{"d_shared_expert": 0, "activation": "swiglu", "n_head": 3, "norm_eps": 1e-05, "parallel_block": false, "init_std_up": 0.0588, "lr_mult_qkv": 0.5, "steps": 6678, "dataset": "wikipedia_en"}
Below are experts of layer 2 (counted from 0) of a mixture-of-experts language model. Rows are named router (the router's row for the expert), gate (a neuron's input weights, with its number), up (a neuron's input weights, with its number), down (a neuron's output weights, with its number) and show model dimensions 0-95. Each number is 50 + 15 x the weight over its row's rms, rounded and kept within 0 to 99.
Before each expert's rows: "comes before" lists some tokens at least twice as common just after its tokens as in all text; "gets" lists some tokens that make up at least twice as much of what it gets as of all text. This comes from a sample of Wikipedia text that the model never trained on. Tokens count by the router's weight.

# expert 15
comes before: " the", " a", " be", " his", " an", " her"
gets: " to", " by", " with", " for", " as", " of"
router:49 47 33 58 53 61 63 67 51 41 66 53 46 59 14 80 52 54 55 51 66 72 23 61 32 32 37 61 62 58 39 46 53 32 73 73 30 35 59 51 24 54 68 27 42 53 44 57 41 72 06 54 53 57 64 42 63 10 21 61 38 40 64 61 33 36 61 58 38 60 69 39 52 64 74 49 60 47 66 58 58 42 71 51 58 69 41 44 35 56 38 42 66 60 50 22
gate0:61 45 24 56 60 42 39 52 76 45 46 50 64 44 69 55 50 48 39 67 42 30 47 46 17 44 60 55 62 47 33 64 73 44 85 73 43 33 85 51 59 36 32 56 65 60 34 45 45 31 18 63 39 76 45 36 72 45 51 45 65 44 27 54 75 73 75 28 56 59 37 68 27 26 67 59 50 55 47 73 43 61 46 34 37 45 48 35 48 62 49 64 83 54 58 46
up0:35 57 42 63 37 59 36 34 31 68 52 46 48 60 06 43 65 73 55 61 66 49 29 37 41 57 45 63 64 48 65 42 50 66 37 51 21 69 59 52 27 62 75 85 28 46 72 39 41 64 40 35 48 52 51 64 51 40 26 56 43 38 74 33 53 42 35 61 35 52 26 57 50 78 46 45 60 50 21 33 95 65 40 52 47 66 46 50 63 62 30 39 51 44 51 37
down0:44 69 35 41 34 65 21 56 74 58 28 67 44 63 12 43 67 60 48 50 65 75 37 51 54 48 46 45 70 43 52 54 42 48 50 32 31 41 56 57 31 53 60 58 41 29 64 47 41 53 29 56 60 57 45 36 30 34 24 60 62 35 62 65 45 53 07 83 33 71 45 41 27 82 41 53 27 54 29 46 83 67 42 58 49 65 42 51 56 51 26 53 42 48 57 35

# expert 35
comes before: " the", " ", " a", " his", " this", " an"
gets: " in", " at", " In", " on", " from", "In"
router:53 62 41 48 40 40 56 77 56 33 71 37 54 63 16 80 48 41 64 36 77 31 51 79 23 37 44 73 64 42 39 53 44 42 52 29 53 83 47 50 23 67 34 26 65 23 58 38 53 38 62 42 62 40 56 46 30 22 74 38 26 45 63 48 53 36 32 39 38 46 61 57 49 66 65 30 48 39 40 41 64 49 50 25 45 34 40 37 38 66 23 56 61 53 39 34
gate3:47 39 42 72 51 77 45 47 66 53 57 47 57 45 43 74 29 48 43 38 63 58 45 59 37 48 28 77 55 56 51 58 49 24 35 28 38 47 37 69 50 50 28 53 74 28 68 34 31 50 66 49 50 35 32 71 54 39 59 59 47 59 58 32 26 70 68 33 62 30 55 61 33 41 30 36 48 32 84 28 36 19 77 19 72 47 35 53 46 42 42 44 19 57 46 61
up3:66 47 25 49 66 05 81 41 36 36 51 54 54 64 61 23 80 51 63 41 45 46 55 44 31 46 57 26 35 48 53 51 34 55 64 75 47 61 60 36 28 50 80 39 26 69 48 59 26 56 39 46 57 60 54 26 56 61 41 39 53 52 56 78 72 26 43 60 38 44 76 24 71 44 53 51 52 44 32 65 64 80 41 52 48 51 68 45 67 57 65 54 76 39 42 49
down3:47 51 41 41 32 67 58 44 37 59 24 83 40 60 74 23 47 76 35 56 58 60 47 40 70 66 46 24 37 69 69 55 30 50 45 62 60 43 54 53 61 64 49 43 65 42 53 33 55 51 39 22 72 36 33 57 52 69 29 54 48 32 69 58 58 62 75 50 42 74 38 54 27 46 71 29 67 41 35 63 79 22 51 64 53 47 31 76 54 38 30 65 37 74 66 40

# expert 7
comes before: " |", "–", ".", "5", ",", "0"
gets: "5", "6", "4", "7", "8"
router:87 29 48 19 67 48 52 41 63 63 44 86 53 40 58 51 22 73 00 71 56 40 38 58 31 33 27 78 39 29 65 74 61 50 48 64 62 55 49 48 53 51 37 58 60 48 54 56 46 61 50 57 50 47 51 87 44 46 31 77 36 66 53 60 64 70 55 50 52 57 54 59 47 40 41 43 60 59 32 54 52 45 34 49 37 26 62 41 68 62 35 48 19 49 57 39
gate3:48 56 62 56 14 54 16 34 59 49 43 48 40 63 59 61 39 38 66 53 69 36 56 50 31 69 62 34 51 51 26 38 46 29 25 68 71 55 63 21 33 35 46 45 63 46 70 62 58 77 52 49 60 22 69 41 39 56 31 35 55 31 63 59 53 39 51 43 43 47 37 49 40 66 65 24 70 68 66 25 26 61 56 58 49 57 57 38 41 58 63 36 91 55 56 80
up3:58 63 74 27 56 46 53 70 28 23 48 38 71 30 40 50 58 93 25 45 39 55 67 45 71 41 48 56 57 36 41 64 53 59 81 36 26 32 51 49 65 60 32 47 56 56 47 37 51 59 63 53 17 58 53 60 46 49 61 64 41 50 57 24 62 54 56 53 42 65 33 55 07 58 54 67 59 20 59 79 59 69 65 68 35 43 55 55 33 47 47 65 23 48 42 45
down3:32 40 74 54 40 67 44 49 42 32 49 35 23 48 75 48 55 58 50 46 54 66 25 52 34 52 40 58 67 36 60 24 63 34 49 31 67 44 32 61 24 48 36 41 52 55 38 71 29 52 71 76 53 27 35 61 27 78 49 44 44 52 65 74 37 65 21 54 41 31 52 40 32 80 39 50 55 34 39 49 48 47 48 31 31 51 57 55 71 93 35 41 32 55 36 64

# expert 16
comes before: " |", "1", "2", "3", " |\n", "4"
gets: " ", "ur", "3", "b", "ü", "ud"
router:40 67 59 72 34 60 58 50 30 83 42 33 74 41 60 36 62 30 65 53 53 84 69 18 56 44 31 49 27 68 34 54 55 82 30 26 35 51 55 66 42 54 49 42 33 63 65 38 34 26 53 49 26 39 63 36 38 73 58 42 44 41 39 48 72 41 33 35 35 60 50 55 66 51 50 42 69 52 67 55 21 39 52 79 35 35 68 60 52 41 62 56 68 34 35 53
gate0:63 50 53 55 61 46 28 73 48 65 45 48 40 57 48 55 32 37 40 51 48 60 45 40 14 36 55 45 44 54 43 61 61 36 46 65 38 54 59 27 55 61 44 28 63 43 56 95 61 37 52 70 59 78 49 71 61 41 56 20 56 58 64 48 45 66 84 35 51 44 83 61 28 51 55 48 58 77 32 41 36 70 54 60 38 80 33 84 48 50 33 52 48 66 74 73
up0:26 76 73 78 55 34 38 51 45 50 54 56 77 83 59 72 42 55 47 22 66 57 46 40 43 50 33 61 74 64 40 57 58 64 67 55 40 67 37 43 34 42 36 51 72 26 49 47 27 81 73 39 68 87 52 62 38 57 52 44 58 68 75 32 68 50 60 29 45 52 71 62 21 31 52 60 53 58 47 42 61 38 68 55 43 61 52 65 48 41 58 66 63 49 30 30
down0:29 37 60 40 31 34 60 56 69 20 47 44 27 54 54 80 64 63 53 39 51 59 61 52 63 52 49 42 63 54 27 27 44 76 44 50 39 38 46 30 12 54 38 37 61 55 51 49 08 54 66 38 70 49 37 54 42 84 31 31 40 63 37 46 28 34 35 50 43 62 42 58 57 51 49 40 36 22 49 67 28 35 57 47 44 64 60 34 69 47 51 13 35 42 46 30

# expert 3
comes before: " ", " •", " Born", " List", " Country", " Coordinates"
gets: "-", "|", "=", "==", "ly", "–"
router:43 66 22 66 52 33 36 33 69 58 42 61 35 61 55 23 34 41 70 37 38 57 58 54 28 66 61 28 61 67 53 63 69 40 47 61 70 64 57 48 68 45 72 40 50 58 57 24 34 34 51 64 75 52 58 35 51 38 19 30 65 28 58 39 30 30 34 65 35 29 44 40 64 31 29 78 36 41 64 34 61 45 56 32 55 36 67 62 37 31 54 33 68 28 35 54
gate3:55 38 53 40 41 68 81 65 69 50 25 51 44 11 39 61 59 83 47 55 54 37 53 48 24 61 48 59 63 27 57 63 32 59 39 39 67 59 54 36 49 68 28 50 60 50 37 52 40 59 18 56 56 67 81 45 55 48 54 30 62 68 50 37 58 18 47 43 70 55 57 43 83 46 53 61 67 72 58 57 36 36 27 41 47 73 64 76 60 30 45 20 61 59 53 48
up3:79 43 88 77 85 66 83 62 47 65 30 32 28 38 37 58 35 47 33 32 43 48 37 81 37 61 51 54 54 51 45 19 65 54 46 61 61 45 51 35 41 61 37 36 46 49 33 43 36 77 57 71 64 33 65 28 53 59 48 42 36 59 54 33 37 23 59 35 69 61 52 62 54 52 47 57 56 41 64 42 49 55 38 24 59 63 58 71 43 13 46 45 48 38 56 59
down3:78 35 57 43 31 67 33 37 44 41 30 12 45 56 56 64 12 54 50 42 37 24 61 39 26 68 41 44 28 30 33 39 33 38 45 42 58 51 48 50 35 47 42 03 27 61 42 58 86 37 37 68 49 47 41 68 53 71 40 61 46 58 60 61 43 53 69 48 52 46 67 58 84 69 49 46 49 78 50 51 32 29 55 36 43 47 41 67 42 51 43 45 51 39 55 38

# expert 2
comes before: " |", " (", " |\n", " is", " and", " –"
gets: ")", "\"", "),", "'", "}", "M"
router:32 60 37 52 28 29 66 37 33 77 39 58 53 29 58 20 47 67 49 39 48 29 50 43 48 43 64 32 39 42 38 63 22 36 69 59 75 28 48 70 58 30 38 24 43 60 53 61 64 78 48 38 35 38 65 29 70 71 80 35 63 32 64 36 53 48 53 25 43 59 46 63 39 36 26 63 75 63 68 64 51 44 36 65 53 56 63 26 37 54 45 36 29 56 40 50
gate0:45 50 62 47 45 28 52 74 26 46 33 48 79 43 58 76 45 56 60 48 65 42 75 62 56 44 41 50 69 28 79 48 39 27 33 90 54 66 66 73 34 51 61 51 59 37 50 43 29 62 30 54 50 44 34 44 55 58 44 66 66 63 59 60 42 59 80 35 70 61 65 62 36 53 43 32 65 72 23 51 56 67 53 59 51 33 43 19 15 62 34 39 48 41 29 56
up0:48 44 63 55 40 90 13 21 53 54 65 43 34 49 42 50 64 47 29 61 47 56 34 55 42 52 53 51 59 79 44 64 59 76 75 11 48 20 29 37 49 41 52 65 45 65 42 70 64 34 62 26 41 44 56 63 44 54 61 44 50 43 32 46 67 37 32 48 38 45 28 36 70 55 50 57 34 18 75 52 32 47 39 50 56 75 52 74 79 50 47 48 48 59 70 53
down0:63 71 60 59 51 53 48 41 32 55 43 76 57 55 67 58 34 69 70 56 58 67 44 63 64 43 48 58 40 56 69 44 30 57 54 77 64 52 77 46 29 65 68 76 82 36 46 32 21 63 56 40 30 57 25 52 42 36 62 71 64 56 42 56 49 48 66 46 72 44 48 56 42 31 37 64 79 43 24 59 22 48 63 30 67 40 66 32 58 92 52 42 63 59 33 52

# expert 4
comes before: "0", "1", "2", "9", "8", "7"
gets: "0", "9", "8"
router:55 31 64 47 69 60 58 37 68 62 42 71 47 44 33 74 36 99 45 63 47 39 50 70 40 43 34 44 30 20 56 32 56 50 62 60 46 54 54 10 56 45 56 57 44 17 36 57 63 75 56 39 46 50 40 99 37 36 37 37 63 59 50 86 58 54 54 65 45 47 61 59 52 37 50 51 59 50 56 49 46 53 69 53 46 20 54 51 70 49 62 59 48 45 56 63
gate3:27 48 44 50 34 42 53 34 64 44 40 40 20 27 64 34 41 57 86 43 30 29 47 56 40 38 26 28 66 57 56 33 49 51 55 75 39 57 55 25 47 53 58 54 31 61 47 75 46 42 29 45 88 39 43 56 50 47 43 40 41 26 54 50 67 30 46 81 40 18 51 57 62 39 50 61 52 48 37 62 88 77 54 44 55 66 62 19 44 51 55 51 61 35 33 40
up3:71 54 52 53 71 57 45 69 38 48 64 66 69 79 46 61 62 46 26 57 75 69 57 39 54 63 64 76 37 46 44 69 62 39 50 25 59 43 37 75 42 44 37 48 67 36 47 28 47 49 56 66 17 71 67 55 41 57 55 70 45 68 41 45 31 78 59 16 57 67 54 41 39 60 50 30 46 66 61 25 18 18 33 46 50 53 41 77 57 57 40 52 36 56 67 61
down3:52 26 54 33 23 43 63 65 66 44 47 45 24 14 59 54 47 45 52 41 43 37 68 23 52 30 50 57 56 45 80 41 42 36 38 78 30 54 37 56 38 56 63 68 38 19 50 48 33 54 40 70 84 49 69 50 41 55 54 52 29 39 54 39 51 31 58 52 41 73 46 34 24 18 49 39 33 30 30 62 43 70 45 58 37 77 48 47 33 55 43 24 39 61 32 38

# expert 19
comes before: "1", "2", "born", "3", "C", "4"
gets: " (", " ", ",", "(", " re", " U"
router:32 48 64 49 76 44 66 37 35 32 24 31 48 49 17 33 63 43 51 35 52 31 46 33 64 82 66 78 49 56 31 38 60 53 74 27 45 46 56 59 40 55 36 76 33 33 50 61 31 45 41 67 60 42 53 33 69 26 67 72 53 62 33 38 34 59 36 47 42 55 44 50 46 49 30 66 41 42 15 35 69 53 37 30 45 31 35 34 49 79 34 41 58 68 53 64
gate3:69 28 30 47 39 75 59 86 42 29 48 42 60 49 68 50 27 57 30 48 55 55 55 25 64 47 69 48 48 55 63 58 47 29 53 23 41 47 33 50 74 42 51 83 58 68 43 48 32 47 37 46 16 83 63 23 49 50 45 73 64 56 45 42 58 78 48 55 34 12 50 37 40 57 65 54 59 41 67 63 50 49 36 40 41 62 43 42 45 67 69 53 39 51 65 17
up3:13 33 34 34 39 57 55 26 63 51 59 43 49 60 42 51 51 60 65 76 45 41 29 21 50 48 64 65 56 50 61 78 44 53 66 64 63 47 72 58 17 46 46 33 52 37 55 52 54 58 71 30 71 33 58 66 47 57 49 34 43 52 42 42 32 60 60 61 28 95 53 38 46 45 65 19 39 45 50 36 56 50 71 51 48 65 71 74 67 31 36 26 43 71 73 55
down3:43 52 35 39 59 52 20 64 56 30 95 19 42 49 47 74 60 57 47 47 32 37 29 54 20 49 69 46 54 27 60 56 60 51 70 56 57 18 35 62 27 69 17 44 40 47 48 50 81 54 54 49 31 35 41 35 35 52 64 39 52 46 49 59 63 61 45 59 52 70 39 66 34 61 75 25 50 24 36 22 46 30 64 53 54 50 56 59 38 51 42 34 46 71 55 48